Below are experts of layer 5 (counted from 0) of a mixture-of-experts language model. Rows are named router (the router's row for the expert), up (a neuron's input weights, with its number) and show model dimensions 384-511. Each number is 500 + 50 x the weight over its row's rms, rounded and kept within 0 to 999. Numbers have three digits each.
After each expert's rows: a language model's description of what the expert responds to. This comes from a sample of Wikipedia text that the model never trained on.

# expert 48
router:568507557569496588513458442410482430491484531512544583536480517461415520430485477413514552517515559476490397459443436518415519481452462487567456422554479438489536534542502579434467490443509569430531489494482552463579472527499521600424544519556508512481546521535496495453540551475499568504483472569533473479515471377426507516437488529553444543431468516486521489551491515556462578560471
up0:500500448566569511491435558521430450547444526567443410579425547569439517597450414499508519533428406483502434472431593468507460454564573493564588421481566432539524533513488484529486481465504503436416542568476533457462545397529594547492531496468493494475499577502580617440478503524446484582479459582488569559478504476504541502529454547505464522487543481482500438608352511478537424530518
Mid-word vowel-consonant pieces. Medial vowel-consonant pieces inside long Latinate, scientific and place names, e.g. Uberlâ|nd|ia, Gynecom|ast|ia, sk|ept|icism.

# expert 32
router:530479526558485549505464531361519446431488552508575450494476563454454600525451499473462494560488478550491537425497487474448503513492475500486419444492528515436578455534450546480504457485464491483472521520426492513554580416471560567454526525519485557587536498578532505490560549414470577577573515568503443560578413471490557428415520585487441572481580541454535526564403508505529545548473
up0:509428497484500517472425470445585422573465495482505482399436483494520474461538447448489514477411415469494486485595498543409465491510445599447625513354441497473542447400476471521497473499479526494494539585462440624494485502507474574608565581585628523513513535477482539466502564484426534441515467591479517503548406488506545481485528518455498499556516434439509586426535474485565511535354
Non-Latin script bytes. Byte pieces of Thai, Arabic, Cyrillic, Chinese and accented characters, plus the token World and en dashes.

# expert 38
router:509476575539487580518416453413559478462464566508507481574486524481412613506497541421525521502421583468413432459492479544466557463501422527475460519470541466450507395524517558412504456483443425471497557491470554492549461431521562558490480547525517519520517458536509446459568592469489541523524485599545456495543367454490532460452516588458469453481581492435497524542456529521475603557415
up0:503480464494510495604510432487484501601459451504537506478490474399496461471492519496425585645500449549460496533575432491448489538473565492490547494609513505531471445503530488511509458394444607460551538437519430588433443535460531475452535569525441532539485523506544526489490506434414411552588512486495550433492451562496517444443525523501533559363533464447445463433595515613476540503566
Plural noun endings. Plural nouns and plural suffixes naming people or groups, e.g. people, students, rebels, Rams, -s, -ians, plus closing parentheses.

# expert 4
router:508468579531472593490408479440550504518495541479569472548531507432497559509436512549512537538451541451503482416487502492498536458425469468509519468544551461475572473466516570418516498462480474461480510558418511462590492462505513523518535538454500495473525468563538515423588580452488529504548482520513429552504477417432518394392467556449444433411555578454600517588476567512528575529521
up0:542502550479513573554543487506434542491506612545669469536506513508484572449465576494543550554552542458534461496539548542483428471430470527466506430531462427490481545480540517462558439509472530488534477547511476486458473527489554480538520540484526488563494465479520488539556519468522529500501492513521599351447463525472531486525569476578442536560561656479518540441513578557494470595501
Numbers in measurements. Digits and decimal pieces of numeric values in text and tables, such as .5 in 7.6, 35 miles, 600,000, (18.

# expert 24
router:460506553552471588491446467373527469529494497466522471510465426444444529501415497509514524553451592508508498453452468494497552532437481537527482396513512474469528455489502611448461483487438541440408549559418505540550445479503531570474515506500478488472510452565575464496558513528437555499520488565533504469557461379407610480450533596430490534486510544489523574565519576488486527461479
up0:499548503537517507539441461488519438481452547535480555460552517470552535498497562461496512535403517504502475443460508491485546522426526507486445506502519410530549491541540518417466471459412417487430441484449556458472453541544510643554467443549516501549468437514512483508560492498485499579525579530442423460478527571480708581503443388491448424490513445480454583559435535530514429537502
Sentence-final periods. Word pieces carrying a sentence-ending period in prose, usually before a new sentence or line, e.g. tower., industry., careers.

# expert 6
router:553485508556394602486465424434542485473454453540537500555466494459458549492327522564497477554520508479445487436500532476506598431476523555523446449448541471472586425476496514518487532416455484488443477592498505494582486488526533553497486528517523525570539518587532563470558481465485609573516464510542444467545492467475590541479541574464522507457526562430529589521520586497494531547425
up0:460339553552505458500461530501562423435473516496527496586469554471534493470487521460484563481502528464516460513447548505529529434409476556522515506525557452370512526452559562434457474559513447474515520508485512556469486418428494486416402478517435476453443467496527529411502552508397415497520457476554400506525404568479456527451453471570462465453435490532554495513408406483392553565431
Table and list delimiters. Pipes, list hyphens and field labels in schedules, sports tables and name lists, e.g. at Missouri |, Publisher:, Colchester 1-2.

# expert 28
router:521530557580440532510340463364578494453421470501503504561467525482503559495509513498503444598474591461445506451468562514442523420476472463460458529519551440508488433508484510496452491448478497429497509559467569518537497491483575562513570518546480520543554460487512465463539596480512537585562515587572442514602413475421529532400510577464513550439545546408553524499471569532481577513488
up0:528508440468497437450381401482534491445477536538496479504498462473478536509522534556431451605464475394607612539423477497543522467521530519427499470534468307506500491476536336503541480564466503456535494493521456505444471431675510578520506557520488592460514545433459551525543427497504499507544468486516493525433482480516493527520501451458474499476534553468530541512460580501422535509529
Table cell endings. Closing tokens of table cell values: (R) markers, decimal ends like .1), team or venue words like Braves, CA, —N/a, ==See.

# expert 3
router:469506494539411517568413493467507503481507620499546545596530477456464577520484495466529512527436578517431472444477513518476588462463423552511513483482548431466556467545548592476477539452480449515500534507449564479528485452537523579474567578531508557527502465555478515438578498469486539541554519541622366516537365422537578440447483578490426469407497537465503555551452565466519592564475
up0:472482518482554492507540440455556476521528522541542479531504538336459562462515514473520543570502563606503531449407602523502545537466506481490479454494668498483560542560523390490499463672498405458452508501455440546531530518463464512543528492539434556458374546525513497462530544545475482543417441478526479502508498472476511570654464466509446503485539499456540540491501464514402524506457
Motion verbs, measurement units. Motion verbs and verb particles (came, moved, runs, out, up), plus units and time spans after numbers (km, minutes, months, yards).

# expert 55
router:526482556569500523528502451406552478445530542484512536507523489497426615480507534428484568452451575546445547511484491523414539460468417526523446511531486441468460504499541577462494475482479551461528506483453509496611502461514513591449549579570476546483531488582497579504543538454511586529572436548548475510496438469472503443513484557497444441462546574500437519609508507517476524524452
up0:402525462428385608544330395573535489553468464452567540493464515510455457462394531503520458530465458417525531505542481506531480559612566466658495460526554482499479554617443441555468496437480531445650409465513611493511438543426538460426510476485454538503544496589513455494504471560534522614505505602525512521488444514568559469497497519556492537475560527549467525536438528473508578586519
Mid-word syllable pieces. Inner or opening pieces of technical, scientific and foreign words, such as hyp in hypothetical, orth in orthorhombic, aud in auditory, Anat in Anatolia.

# expert 2
router:537454552608478550502378464430632490483515511521532480492453533458464576539453549547461566489470536545444452446467530489474517422469420522485468487536583472443568472491559529459486524468462477467412610522463476492582464494468584551453521488519491542508502434582527473438550562446513540517616482549493497564559427432505496448376512499416482507439559480427559475531483530537473522577509
up0:501479544530506559552476437480515481494553482500469494482479480514538520497624496432607484555498574501454481244531470470465471419435535472482540446544609602564489518545473478535527438657501541556523471513654575468470393566460425521494515537598495515544459460484490476474510529486530503539532491574477501488477469442449517583414415542437480564479506594486533489528482528528512500489292
Numbers in tables. Numeric tokens inside table cells and scores, especially 0 and small numbers, e.g. 0–3, +1, 38, 72.1, 54.06.